Experts of a small language model.
Size: 11 layers, vocabulary 32732, 206M parameters.
Experts: 12 experts in each of 11 layers, 464 SwiGLU neurons an expert, 1 pick a token, a sigmoid router.
Training: a variant of Muon for the experts, 590M tokens, 4503 steps.
Below are experts of layer 8 (counted from 0) of a mixture-of-experts language model. Rows are named router (the router's row for the expert), gate (a neuron's input weights, with its number), up (a neuron's input weights, with its number) and show model dimensions 576-623. Each number is 128 + 32 x the weight over its row's rms, rounded and kept within 0 to 255. Numbers have three digits each.
Before each expert's rows: a language model's description of what the expert responds to; "comes after" lists some tokens at least twice as common just before its tokens as in all text. This comes from a sample of Wikipedia text that the model never trained on. Tokens count by the router's weight.

# expert 6
Cell-separating pipes inside wiki tables, and year prefixes like 199, 201 and 167 in dates, plus infobox colons and score dashes.
comes after: "\n", " ", "0 ", "1 ", ") ", "("
router:130143183099201125134115142141074116177099114160102106115101123153116149131080131097093148185093111111145104137140155106083105123128096156136164
gate0:110146140151141115125184166176137074105119105128181103160132114186154094091126147154165108135165115100135127139141154129180138085200154116089097
up0:166132106178154125128101094099118093109144098117143155124141118128146113118099125025181127121125089128145170129134157088149098108101078113131121
gate1:131147121097138144112137113069117094155136154136141111162114124101038247116106132127166109152151171182185123108170115181155144113120129133125145
up1:167187121105143151146095100103098142161133157125113121124157138134150080139124140133127158109131156154115131107132092143138169081097145150167168
gate2:149095177128133132116149106154129133118149161110177108168168084153109132171123107155161168142111129095171120069075179069144135168135142151122151
up2:126215150130116152163102143112100146108124060126133096117101155089148129131128111191139130064133128194126124098158117176157170114073113078098139
gate3:164097148058124111153152148136160124100152133171167140110121129150112133135063081180148120121124117163127114158136172115170147176139114062127109
up3:115113160103083101117124163126161179074146109129108135148122140128076129130109115143184089106155070094081095106130131168152162184151117144133134
gate4:170043086190081142129135166131119104131106106116211134099107174139172126133101113149076111157128158143083157179128130155128113137084177167156144
up4:116179139117178158135068082118070098136074141159125174110201168191138089095137080172108060140103177110174125198144152127135126139142126088157128
gate5:143104118130173137174066124096169060108127168097160065071129126110167162123123150143139181174095100151132153106117115130116102147126163103128140
up5:167097133112138174143209111113074126157161128198120126172109148106171138115096135076139139070170184141119113131125137093143105136119149089133109
gate6:095185057115085110142130122112113151089098163088187143093146118133107175085153097113086115160093142105148155127114099051127192128144110164104138
up6:073130111071167069129127142090124149129150134162201152088181092164124158043117086171128161193144144170135091112083127076178197121123050097168098
gate7:158099103143127137153130191087148113138157062148141122081160155107150133114107130113059159181179124102092154109201149148114131101099075122153107
up7:124137131129133147061149154098099115107168099140151122142056128102161087069132108162111151167171121140126111165126124124127149095082095166075124
gate8:123122152185140113132181129070169109134106167119105117100078121126137105134125198129104088103081104072098130091092143101134103088081109081143134
up8:161140130132130137124076125110055129121149093100127199095133139119126086112101076140102165164072150130183140142114167137093025104133118150088115
gate9:133153192078154182106088125069137126126170129102131127135134167135118089153120111144106142052100109143131073125101090090083131047123144091155170
up9:109145089099096075150136155105114170137142089110160109133125118160157119128085112059194076161161148127166156133142204147195142135052157144112124
gate10:113100050114138111144143183158108168135170099133044138168115163114145152158127105134102154153161132107170184130150129149164151156126105150089084
up10:109107169140139099189154120105103142136093130206095091119170046140160135145140136192119143131146086083118121080142079134197129140188129081103151
gate11:137144114160120170160087118163177119138187166094122120137146107170157063057111166109142082132076097077163133184092167130080076138110122120080095
up11:126129168099130147063191183128153109104129098128066114100132119141147167129117125144103128079118137187105100100108165168084135136195117114139141
gate12:081144170114114124180089152143162127122160115143134144150099194202134132123064119118107131132111123138119134118185144103120201056107110120103097
up12:149081186166114126180141187184151117133111118156131154155055103172077097135090076151217151122142052157146117142126102080149152099122129146144123
gate13:113159071118115136125083080154107130120096101140151158121096147077078126111121135125116130092243135156130195071141130117126157149067115152124108
up13:132141157189123152146162113094105157102184119123109138143152135155194098131170108148134148146138155113157057144102117142170160133167131096131164
gate14:085164116124139132170126095074065149184084118163182147146148092142126093206173199098171124143130179133094112132132170106085150147155112158135106
up14:167118142125085095091117147148106173185151166149167142153178114110110092184158156070114102162172148118143144122098114114113147106086122085098180
gate15:123097141124120111117088101117110088096147127153175117095110146114176175162140176161139070153091090146126162118140137135150092113111151146126092
up15:128095105059148146184117075156089081156127151138124108134150089139157083105083156159151098169108093155121130148131098137120195106083103092090143
gate16:186153124189188137155156118081166154193189145136108111175153151167104148119185147144130176095131125186117161162160048048164186052173056133107108
up16:145126118120158121115132172050080143154141168100119164134106055073116119125087073114090144105189140124105143114149145095175220107153165164156138
gate17:131121128085148168104126141090127076143146066113180077115123131099168154176182089096176128179151106137091177150145134163133113152049070107162073
up17:116143123216063085145153080109180123113128195097101113138082118130143120089150126177094125115119123152106083112133107126120127134167132080146133
gate18:070132174159123134068154207154120119172150192137142105102111127167085149125145132139120108145128062127142067132107101145125140105198143170096093
up18:096104132129163167069153156173143130118147123132120115130098116181072213103169124126114147165098082176130087140129088149140138129118167171121106
gate19:121123153095141131066096141105136160167178139149100106133172157128139158119081128121098128129154092191129101154109140141159115146149130167073161
up19:114095142132146091091089157120126168109190159187112134127093145104156120165169159169077170127133136152130112130127169144089147138107105130122113
gate20:137155097057102144171207191148126068133110126123128086127076142101094128098117162118144176157084084125079092138127122112111153099169134140091080
up20:169135104063088147135141103164130128132119087150135131128116134157167128100144133144083174141166128067175189076133182125143166123206128097100112
gate21:114141110156165191121151183167082126091141070072097133112130137160149110121134179102057112142140130088123125123094156179066173160128125135122124
up21:143123108087132164173124135154152150146075097092076117140131073108137118125107104109099134161103097106058168127129094117159094120160114149124201
gate22:083137133166124127126136080119100148161145106092084161135210093149142132123120079084161088127136119062147118169115115133133144119119114189100078
up22:156121098120140077164157108160110113078136119116118089118140087062127080126135114136123108146078180160130070066103109096123146122169111128185163
gate23:139206142137091173138090097140114074147095143170089116150190115112129104089169114190140150088143123076143110170098182098165141135139128156068086
up23:133046088132202111105178099109119128127130159059115120168068088161102126135173144127115109143144123166145140144140161139141061163124099108184145
gate24:147114086101135168174128144145165143156122077173177113152165123098148116127170174073154126058181117099089141077116171156090179151102134143103121
up24:099176136108140040123178133116131158093173179055121103117070139105153090129091118119112120131126104140137114128155143118118130113178088085133103
gate25:132186095106118086118157118149108160145083129145070114126117092139114163113112119173212157143124113129097133100105133130147170110121188164067156
up25:095125111055099138134126118130106103124132089110109126102117125165218112163148131070150066114092155118072176151063131069132124180154094184151129
gate26:122178100157073220048137202152101098158143114086137099161122166126083076117100107091131101131140124116102180118117148097124093095150103099094127
up26:109113159119148087102160147141165116207148114112107115165126136105129131139152097170095118152163108141156115100143120112117061135175091122109160
gate27:169118150180162169129107183158055152141113058104142158156099096057108131091108161150102134124145119156091160182130117088082131152133110137086161
up27:142130123113103115119131135175176094205120095082145139167124146065107116145172184139107092156155093123088132061093026161122132122152068221084126
gate28:138115176114182162169145153185131122133153102116129121076130115081186143163095119109207139161167077135101120158050115045172103119120055149151123
up28:177092138126091169153077138115134166113163138146152099088128110158109123128126117089150060112162133099144135180184107097125109115071144075125145
gate29:136138101178152156159101152051152106162146092075108175133090107093147143111134115110140111124093155203123095165111118143200035076169129169186127
up29:137049091156102140092142114145157111110138102171093193103143118118143091097153155149107072131131123160143100180136162151172105100084142140097119
gate30:134153118084146157121169093087084111162179027065074144166097071091144130101115141154103153122183096207110188142158122032118079153092160154128111
up30:121144211058157085121152110063144119050150097096145137158143126148140137155131135043100171114142132208152144116086135121175124064091182137097133
gate31:126131162211111131156170111121109102125136159175206122110062126147178149100142125092138109135115177131129128141139072123137145148117108114153089
up31:164128195145134112170109128093118143153141136070107088110167112081125149156115184124159158087211144188119132113154129132126113088153082136124166
gate32:122085125103050147129139111132163103058101179125060162118076110090046065143146086153091106158151098162100147143134144151129126066122160147118188
up32:138134112213179161054130124157179107084123107133077135159125111135096120129091155099098147124177129118133123142087101133150119133103140164107146
gate33:141092132159147086203154160198144129126130133099157171115151136140151129139147133087111143090136131110178108071177069075124082129152131171172094
up33:102136077151135103070142118120126152119117126083091085140148143149140085112109092107107166160115122095147168122149120068107136132151148158099116
gate34:102089095152082051114094113127133129108126089108070086115114149107115125153152138120108130106121162072118105112056152111170100098104064093114119
up34:181150081164187186085153142100121145124113054140102060148128158091087094101125130118176146089104128182141092166182167137112107109090165118155169
gate35:115095115116093157172097159129127104143089131205099105106198133128125072101071122210091087116164087111079077148137106137172131124169174174121143
up35:138027115126130052121079189208127108106096086159114095135070222139179116105106120181145151093137134131107118134109104139174165074100116170121219
gate36:121170134067140207115102141150135153117120106144143091129096099106151050107130152127083111128152109082134144121132118182149132105108142136190123
up36:153098133111093122145140157128126115171174132095134109096120127099151078170139149166123109105124120143143177110145161081083135112137177143129127
gate37:178083119166165198133131198133142125104074182092102115138169129059163122119102119128087112140113129090140118157161140146148158181095126182138178
up37:152109101123159100180133131147101149122117090086181143133095107089152148166069081146113146128166148156078092142120100082163126138129150125162168
gate38:104086124073151122112050108097056107161116154183109180099155071141122141143060122092079133090146154111177122126106126113151149146133169159137156
up38:144102073073136117106043101124063108118146186132110107036123136099100137157132128111101203062184133102188183094113172203107154115156104106088102
gate39:132129149140137145131103107140130166206167099090108095109164112167144098154128140104116172109090123144121155110053109116180157138103138139058126
up39:102101152120101132128049150121148171175186166128196132137106175116161112097159069099159186176123146146160130122130108151174201128114116081143168
gate40:087222112159149107094083077160092118100038062072128118150112119142148092153121093147168161104089138079165130179087066144092091099100102113009130
up40:103150111103103061165071132171107133165107093084119099194152105170121126122142116133166137115103121098124111124120106206109166093166097099057116
gate41:146164107130112145148058073225097071145136132177104121136190133100096137151129162156118153154159138123040158150137118109080161102178164121167149
up41:120095090069107144151150126135118154139086099157093112121085084139096115121153162117154116128113145150107089113116130148160105139094170098129132

# expert 7
Common nouns, often completing a word, that head a phrase followed by of, in or to, such as part, years, number, process, habitats.
comes after: "the ", "a ", "was ", "The ", "is ", "his "
router:136100209071131102130132158128062140235094107131063165129112067072115146127069182064117083129116172155141112131158174153131113089090091147112094
gate0:115175085127156131108125153150149133180106122168083143132196112123123138182212130102068082135138138156103128124144151139122035140095055129110082
up0:118154126129116103145166084128097110174078130114076143094122100150133122185197165086122095147209106130117189131108149111115114124161089129154080
gate1:089134126209085115082102092171107149155120151155090101169113145137154089114097159072161094148155178173084154131157158110125101101099155109099148
up1:115109120109119109153141181137126110155099085118146128110156100100147114116074132113097165112110067104123102105113072097142181092131154145175080
gate2:098153159119085101176125112145166148175119069081106149125223110096088082136117128154187147128138057130146132095154197170160098138151236168146137
up2:118165098087154112093140131178107166122142100105174140122123110189116180143159132078128115170131153171143128155180156070125158147130106072111090
gate3:125099118103145121143135142146158204132132099155128116074096082095102103142158149159164144103108151156129089099081154108130170137142201141129194
up3:129170129116150111129196112122118142160162192117152167157166105170145221127104149096071124130145074146138173163126168151148149107096130164134096
gate4:132132165124140143176087087114127113141140133173146136122115166104142089162123171119112138144090136227153119084122143179153151157224109181123119
up4:088145190112104120102095155141163140141101191150126084189075129091169183068128117150110095146156110080182129155148178173126184089121156104106139
gate5:100143166101108090105203137151114107177163087153170122148090107068150108152098148126165130160070119167126120153115120159134179119151084168129144
up5:100142079069173117094146151211134154133106147173078124113109169140155112128097130190123081142136136151132091143126146101099061109093146126137142
gate6:147148081174117090153102138096103151075115050068146134123141133145128122110153130126132161118168136173144131109123103129154151135114154102152165
up6:175171093160176144141114151144149117122070130169137082146100153123120146089140112125169128162100133115052138143140124139106089141101147151182127
gate7:141083111124095132058108097109163158102147105157131130142124120129157102108158147167122116101167157175091152144109106136105096136127207125100097
up7:174104143098165087072077090183157117102124110179143140159110137100158171107168158062170156159170123162091184154171096112110171127074200153133106
gate8:144118152117131138116207100161102128102093119112168142170153071114105165148127133101134126126139101146094143164163150129127151097175129111107149
up8:093147123113150123137119144170135124116096057124145136125107050057117156136092144062140121164163074146109109141149184133101128158146142108143118
gate9:142141118134126146139164060146130170144031110090094118113067132133150104062058089092107087099133114125090099131127084137140108165094149121146112
up9:133106095110096121122102143169093134114054164137154147071097113129089132073153106135112100068156139056086093107079067122164129098084132081162162
gate10:138083155112168108157127163098115099151146150141129148147111126128161209116119141083117173186113102073127137153114120065092150121214109200072101
up10:181164138118148097095125156157111150084121126091070110106146134067169167107185073078089145105119171201110122082182170102121089091147139101126131
gate11:093075152162128110155180136116079140156135124149069087161138120136138120167134166095167091071156158113094146134179160092127159087118120105192152
up11:089116210099110136077143160129096130187149178142075111146170095145104124146097124147113110133186153081095158109177186097088169124121084110177092
gate12:159179117089121107148095078095137138156064165127106121056145100120122157137098135140132136139148100128115140119171139139115162135164105141138108
up12:113104177171155139100152121131098155146178081158105120174130165145103130100149141085059158172164122090144122130075059151167068131088150131154154
gate13:109110100166164125114110142178114154126102170132192114117117068143162139153096153141108140201108116155071203225126049192158117150064131146108112
up13:151152118157066120105158107179066114163103187120091116105171160109124106071184096100102099157114104183083175143121132108084170106087173149125099
gate14:142210212150151117130137142108094118109104155189110144097112123168126105150087126157141135127177133096119112194111105129195083108158143171102124
up14:138068143139153106085184162185175145121160170066153168159180132077128135160160174126134141168120147140157088128175149123128121135075179120184177
gate15:149108066121141119120117102126136114185114146113189121137089127123106135181173150152108122075130128064140060153129155130174172169129165118094149
up15:114188171126108128111084120115140125112171090169156115103124125142134102068109114147135133143135164153071190111129118150095065129127120084091122
gate16:130094115147116111234060166127110128120142118103181109145103054154104125114103140130102147180170155102173142088138075103171110117136073148116141
up16:146177168175125142100165062097099068148103135154076156150142143148122122139127184142116128142128207125127147131136147115140127139146150140095123
gate17:150127167204172131133188134111136183138096113157137112100135118132138145138062143078115146100132133099099128125148091107140097128149080075140122
up17:113107090128062028130141124140100123142140186147117130152082120126168138113151122178148046138120109202119149130084074104149156145087195128069092
gate18:090144153130145082170086137141137123135084194127160172115136195110145121126144174146112154182105137144151128080098095148122133156123161165128107
up18:107119125090150092120084110111181130168095150028136203136147159110153061159144124111075109148108047109090138133125170145136143136139133156148168
gate19:152128142160210133117134113132159117097142081089092114127119099111083151082126120081070128135090104164163135132091143151141093094139196110173159
up19:131145168139120142156119150176149134120146153190128131065136107109209184177158134159148086098134106150166050132140185098105174151099076114093156
gate20:125145132132106131118146115184142150112189141156129101145160135136116132106128142088109140164059113150068124131132176112059128157154121127111130
up20:122220077102141163138131120103125171172158140136105145149138100133122127170147108113125133119092128132142115091124141123118137111081153112118110
gate21:109150127161083143132110111070128129185157108105102144144107153120174122122128098094090172178111167137142079109123146105144120215102125082174105
up21:134091163181104122090122170174134130120152118147093064093144144123179114129091120196096087174177175115169159112092092116063103090127137085149114
gate22:083115115168117081146131135156104089128112150121141134136116105124161151143165122086100172193120132136134087125185124161115133103074108152115185
up22:122172175130123142146146155114116122122149114153110145158158064092113129094180159156095143144139138132191127091112140152125138137137119121188098
gate23:144052164075186114108100129130156166106113077147132074080169110082136128123127068092127174143094116132120097123175121126093115141115133137122120
up23:141176182142149081153117189104107167103137162105120134142161139204118135125084213179144123169188067113164129168113209138151142175129104068109100
gate24:118170143122165115155082137192129118137180135152129115118127158081088047186074106089165167087135141139099092178166156114166154149187139124133177
up24:098115142114136173132085087159143147167073157144079095114117143144113136134133090065098143125143127101126122148103081110095118125062051156145133
gate25:148135140182121130127142108196102128120169152104129134185095118169176137102121100107070162109140063087080180173097094182115141127126061139101147
up25:101174208167128146183173132122114122124191034107087136158158094146147143078158146125145146118111085086114145170113111144129084050109114091133139
gate26:112098059127153147138103124109171118127070135164160134121115111170119116085095081093109101128149022145110209146125184101107217135143139133177138
up26:108132119159117138140161113166135102122152179073086165185133034168087089144094142100081128126121131112142084119131135069119159143107125153066134
gate27:122089141104114109157113125108138153081137122103097128106079081046164146081054184117184136074162159189079140137139164077153154098121086121117148
up27:062141155117108185163149112139119140157109141130096154095143148116070192177081135105127130098144149105101145098141125071151114138137147163177107
gate28:175118148112144175127115141159171168195195093080106123174104160146095138114115114159110129130167115104156174108112168092100151168099084121117150
up28:135077177166167148176128114139158140112156198111209194130090109121089131153115123150107115088106151109170164132140101082132101117106089126129099
gate29:111145167144144152111114124112112137148140169065104115210213057086112158088105199141126163127122183154122090126126136107082123115099095140119139
up29:115068144093126087119063130109117113152159081078119112149087122100113122108079165122115167153123141137037100126101164084150135109098105158139112
gate30:144181153104161170133157141083103049105161184112108140042150156102114154107124105140126162109122103109140161124144067123147149146182112092128128
up30:133180109114162111129134158132070080094168159156099099066152152119144128152132109125187139180122149107136163120149101120182144182103095100130147
gate31:131081154174133127117144117086151125104082079123196157123113140112122122118115171090151149108071083066109208106170183094125119116132125121167096
up31:089143152203126095095138163110163079142043101119147125136136101075137137126119146108126137068108128083088176104178160113092097113104148129131101
gate32:124214113150117107129165158102138060116121128184120122106094152088187098182086178179051146112118117103127105113140096144152083107165113180159122
up32:099150116082099094108108148124164174059088158119103128151160152096112141096179131111151136121085161146150123142118165135178173138113113092129181
gate33:181153133085091077164128135087117122194156077162097167146092181109120093093065152143080133100098118114131113086097109164122144113133157169106145
up33:104081155178095161098172106127131125096165158141139118113146083163116131076111129128139166122073108131102120234059141159158175145128111135137096
gate34:149153101101111183191097143089096147146091119117102064127079139166159118143133144113148101101196121150106169151079123115133120066109151100108117
up34:105103148156136105066148109143120091118150084163149178171175104121128139108149084129107112158097148152153155116167155153128135167177100119167126
gate35:172132083089150025055121125129122135140091116129112104166108083130118071147114106157149147129157090140170169100106137127119140126125074073093086
up35:146095142090139099091087095179130054161123128140103112132113068168142158085139087126168116141127106133142155143175113173098156088241101131109105
gate36:151178147096092136135137162104157121187111160073094109133159138110211215175195086100095118196124156123138129113141143191142127128103089121104131
up36:141107178123171058115152144074140179121131193096098129130179094095167181100184103089146070161134126136141206175136124153119127071093101098117116
gate37:146159107111099126122174101082099162112162053121144126169107125146147106123117101135129145129149122112121096158102160102135095179213048124121128
up37:118114160139118161140157137064138122121167058047133122145090141147127140131060173155117104190078160146105106098107088094105136190091111172126133
gate38:075170116075153212123156124156108131116131103097088193174177056117136168165155119136120118222121113147129132164175128134122113137043134155138100
up38:140124101121032239193128123169129125171113124082109137092104129098117146159109103109133146107138169184117139102157110066114116154193142128160036
gate39:146185106058128032239136146144111089115117213164131156117183088100146105210122134157055081143087095117148135094123177120169178127063135135194158
up39:166093075065083058094146090168140145095100180083143120127178131105131143171135085138066060125124118130177162075117195146128188108111163106182129
gate40:172152151154132086166144035122149118127139156072170100145093106170170156102135104145071106130113111111102171152168071080133081101078152153171044
up40:167088159165204115156108127159097140114104122100167093114134170142087154121142135153171111150183096083184165188173099077131069142161154092141102
gate41:100160200088083182076120118163140145134141053142155138122079091107094072049120115109133096115119132105079163071152157070114198127138111112131140
up41:085194125086081223083158136168154122110103050167075173133068119175124105110117149126138111119132151110103144053120173091122122097128095108127077

# expert 10
Numbers and spaces in sports or election table cells, and pieces inside non-English personal names, such as Prab|ow|o, Net|any|ahu, MF, DF.
comes after: "| ", "; ", "+", ",", "−", "J"
router:141097100159189116179121109101121082155187124143117139126094112170145106090169105080110110095103138157114080141138190082132108118099031141161104
gate0:114173081090110086147104179127135122134124089095123095045143133157141159191070169077126074170117141150083181119150171139103199070110136179129174
up0:181153158197129128151130072161121176183141151133124131127131081142098145103178096106077057128137105141127099141153150124147105136147100067109089
gate1:096171095093127176146098195098125132082150141174168138058148122144103096127132167115064156135184167126128099141129143116057080143183141157102162
up1:155160100091147147155173152074143096147148155115126099110132081141134125084094188109055108140049194094117121102135135166070142126127116130085109
gate2:146141106155145084109097157124193035096106088144190129057166143095077143151185132098139125101191089139086117142148152070097192118102077143093162
up2:118112106152163120047121186136162033111094116167170098073048103144110097146130143117072160141137112133105123074079099084145118164110079162113097
gate3:111129063112152115090150120160132109106091164107137143070142116137117087136163093109176068161152148126116152150117153113152154124053080145144105
up3:087116111121124155145156142129150106099109151097098127088136153128141076114154114148132142191174146141139100117096127115169132139130097067104144
gate4:131144127081195110104162069151156055184145141124092169066114147118153174080177105100114132084127148139137094160040135122078126120119059149137150
up4:093186093131163125176122123131159128131155148147168109064098123192124115112128113098137169162059186174157121115117071070113072103101135102126180
gate5:077146090115091127121102104098115134159137154129105114130150154162094151141095118153108136151208081116166135197108107225084057053155128112107152
up5:154156113151126115165167146069194104166127056111112122156076136121117114171135098126109138152097131087079093127159148099168129129099120080113103
gate6:171172107123112114122119093094096131073134140130101137114089138116092158106147134119120132070127151085105112156138190047124139122131137099123115
up6:167179140096152118088084162114116165117129217160113190117145095178158108133151137105125087121155135069118186095155209093146190114092117087129109
gate7:161138149162131137108160110135167160132125132098163159146114093145132137117108149107078135100133162152127092141111162189132102108148110159189138
up7:139095139133150133138178173141135032117150137080122143080078206171096132173091133133162143156104160141048108146140146114124120051107125058131126
gate8:165163145122090134137099105116173111125131126080139139176089115113136118104095117178100098117128139119193206196146119070066138111121101140083206
up8:161120121133142148153128150128087098151146123124160085139188140152072134174132130119124131062141104137150061056121097107125082094182138084142104
gate9:095110150143108113159144020134142140112153202182168136134194131146113124135156119156143072108158162127200141122125149162154095156104107108124071
up9:136157133125118159057133149133092085138060134150134146113086117125139073103124129134132145115100148147055174121157075088147149092121183110110077
gate10:133110125123126076122119102154121127118135176164087144152125186086082157084113125214147087078054139086117094136113115157143069100153122153153057
up10:063198058148124184195115083075087167175127154086208126130182144163117068157150155125124144130150103114191185136126192108135123115141084138141188
gate11:146149150132094114156127071108162097129146185164113144096074137068106141116093140162161109132080148128135133148144086169120139155142123148160137
up11:153044099077156123115129146167117107129123061135115124151143113151134113127146124139116132141162102151192152145145095134160111061106109102176109
gate12:151166092108089141122094118150151142114140066139173146153119127128099115094112155082107088123180136175097127101107136107127110150125173156178136
up12:079144155179135162161129157115091091158111189160154114109150162121108161136126105104177175091141096126157141179170120183118120097132096160142125
gate13:212099123127091129168143148139107122106171099078171172114100082117142110144074106136137159123171098079139150162178141142137113149088112118176113
up13:158107129187176067195136143110141171106142108126123134141119175102114088139083081127136106191117108111142140144116142120154158165109132096134152
gate14:147119115170128120149132163142130146207132151098134066117084094175161124113093103076115167110128100088140150120174140067124174146073109127046156
up14:132129170146189150177181143141126152144114111115126092130078151110144146131151125047123187125154062145147165096195142115096126159104083153164155
gate15:135138141142151100146095119093102096072156189070111197146212086136152134117144140128123173102070164122166132109163188122084155162093145101085112
up15:090109105146115129166107127125165128113148114108070114123099146132121159108124168146110181087087176123124105085213115149078151160034123076103068
gate16:205121124131122171101108206094155143145165143115147189156108162173115099138104114105143126091205169169133094138148129104120112074200126112090111
up16:109120068110129147139134202171108144171172119114177170163090114180089102125088092125154149097178119109126066120162130186118148168142124073145083
gate17:115120164066145099115136087122061149151166188139082185107109039138143113122066126121129194190128173135128086121080116095115115120077091134107107
up17:114090140080173112145109086145050121084173145146117171079141113124158115113047115096153207122142146092159041142097078086086147134109047115105058
gate18:126122148131062148163169086150142141113123113125158098113097129162156093125183147138190120084146200129136112071133060059095143119084104148079144
up18:123141122133097144146099082229152167141126184156176143160047187152060131157152126137149122161160130127158182135148206127095108142069143148161085
gate19:138125151141130107146121100082129109098183112121076108078135091111121091092186154064157156077160131150100096136121172109155134150151128144172118
up19:057105064133178165210085143088122114169107140141113085092132152131124152117138102124056144160096150087163133121168091175108137064102160098086111
gate20:140108166151173130167116098078161135178123190117205108138162145115105085093200160096086125131097127070138190117182104086181103138099185207097137
up20:115190176101122180156114129086117138063124101126132088118113168168145088097130128174123120089148210107147143089096099101120145116140121172166104
gate21:102141106111199085127165084112177103184135103146132071165081096115117139095106090122146142133145166090104129168120157115123077156121167127118136
up21:152139131107156118140108160120101140103160105191134106151144147155133111135072153107163058165112024141123106087150083147122108135122207095160136
gate22:106159155182168159128148086104150171134183139169152080090125119144136117101100095180130100083078106098158150079175101104081181072124099160140065
up22:092088128106130147205122117118094054098113094172073143134098176116158134091151158107160117197158144181117114184123104193160126145115098168146147
gate23:108152133086101175195129148171178105143141178115161136097140180123124106089173121164095183122168134093126119111153057141080120114134152165078186
up23:159137134143103132101124116088156134091164126149113207185104144129165120154185086167114152114125179105103132146126169156170090100155136155107107
gate24:104165145146120135150144132109148106096177130127100169118102112097108104099111099133113175131184094128079115158138128079092113122071097142104122
up24:142161170149122074178186131114142162156142131104162101091139183093114101156211088117169127119209135122199143063141140117101135142166170119101112
gate25:096104141139066096054124106153087112136113142115083101148121101097106127135123134095142129086159157104148170137141116084218122143126164143111122
up25:131134097134120062133110093148131101112138204063077156130145167138155189165130166106117166094123131138115129144083110149171064132108164116051124
gate26:121136143128123095118179163121127072174153091123131094134123147127079083148103167144159191148122082074135133132176136141094088209080170164109134
up26:083127103132197154142114088111118138136148166135090121129097112138117136128128079106148146104148151111133095180166120186121127094140084111111089
gate27:124108127141115103206201088132121108115121103130085143115179126111139133136099110093124064126110146125120091111158162129170123127119129132097139
up27:100143161104149144136170113088101125136105186139067120109120147118151112106077125156118126089135118162078091114140159145086162139174151112066117
gate28:097071189118108150123084108152154094150171098130107170166161113155077120147112167150113098131073081084135128102175096062125132125116165071134083
up28:106131078136089114166150105171106161096138098101111148140187124097159154087152097077192098118134145123112133098100077150187136153154095116085139
gate29:111139098147128127153146075202120124130175132149149067133142082077198126157150131138216117113161138128114122063155061162137129198076148113183175
up29:138102120123150178112119089129123100166135121136188110192094062104148115150166157150171098104201104187033194117155088113117101196123126142174175
gate30:133135123116173147105143144119079074107137097107121092100053141119177157125102132126131155189147122157105081155143158139120092084090144155155113
up30:119181100145149096144174068131072121111086138097096127161160186107150139108161105147131082101135094096106113083147128093146133141096188117099144
gate31:136111118194118116122099184082081102155128132151106095107151139164125104083078117120074203089087133130128111076144171191183121132181133138145162
up31:131114115135072122117123159172138136127111107055105135129126115121138148101124124110107094161105098098139136080156124114180156195128110126120114
gate32:147096132127145094135144217120108052159125095145151100149095137070150079060128116142110155147104108110162100111185133173135190116171054161108095
up32:136167141156148164084119138162171138184141105151158097108099155116142139136106118128123110129162129111121116159146168152168135186129129130113100
gate33:116193175139146146127114132141165159109137096107158121178119127127148152087167069158120169163149113161077108121118168155090132075074106128136104
up33:164164143145141133102081097119129120129089198130168130150131075121186178098155113121133131118125134161084111117171049162104090154197098176105129
gate34:112140120065079143089121123173130135174155155183079093155131126136146109120134152141172129046191153130162090130177137166124171111187177149070131
up34:144120088141140127130093183093135119177082120105133119099114161095132108079131086141094118130105081131146107158071098105157142104065085136189138
gate35:125117109115155131114138142128112112169119124116131145126168145144053128088117170173178115097120140116054073127187120111126065088108114130075103
up35:191174157065101160181123101124127157061069105069126130156071188106114144119148140099108115108157180138171119106117140123105164172149124155173087
gate36:071088131131163145057068106192120117067103148163110088160133105089150179090117097080167094123109090157112090108117148137106098173101143135137173
up36:104125093132086161132098158151126108135139092144162178097136099195150122144157157094154173185151155093130107145088113162186187138132105193147120
gate37:097131116153144141137129161134151093135110164130073060063083224156162165176161121102151119138110087118059201109151117095136080088123134175182123
up37:149127121098124111118159157107149175145158088131177141124118074087185095162136123108131121154151176174158137116094137141126074138154079132114157
gate38:140088095115117138129175146126155131173123062134205139100142118131176191126147102119144103108118126082166065120168127108116114168068056083107100
up38:115144156132153120118143107120154084119114134154108105120130181135130160072056124097120126116115148167085159181138125179083142145128150099172100
gate39:159161123115103121171107168105133107163103194096191125108128120143118096133136088143128072117083157118114135143138115126106151163108141205127176
up39:178097134087149167161156150084133163040131116141111165108111147134081113192128157148144168164099161099108098105114166122093103134106010168129135
gate40:160105160105107139138100194148139123109092071158111074103113146044097082125145135131138152171115091181152186115119122103137152141081103080122112
up40:119149135201114152110120146063124117143154096173085081144128098057097101164175139102199111155153069142058126165124110134134073174127086099110174
gate41:121143104124144097170129106107169175093134161178100078182077115171141098087134117167112134135174160162128150141192138067130142070124153118216101
up41:178160128104125125153154190115147140103133112103118170126098172057103113172141121101155147165132095165147157163115155151111170129149113137087123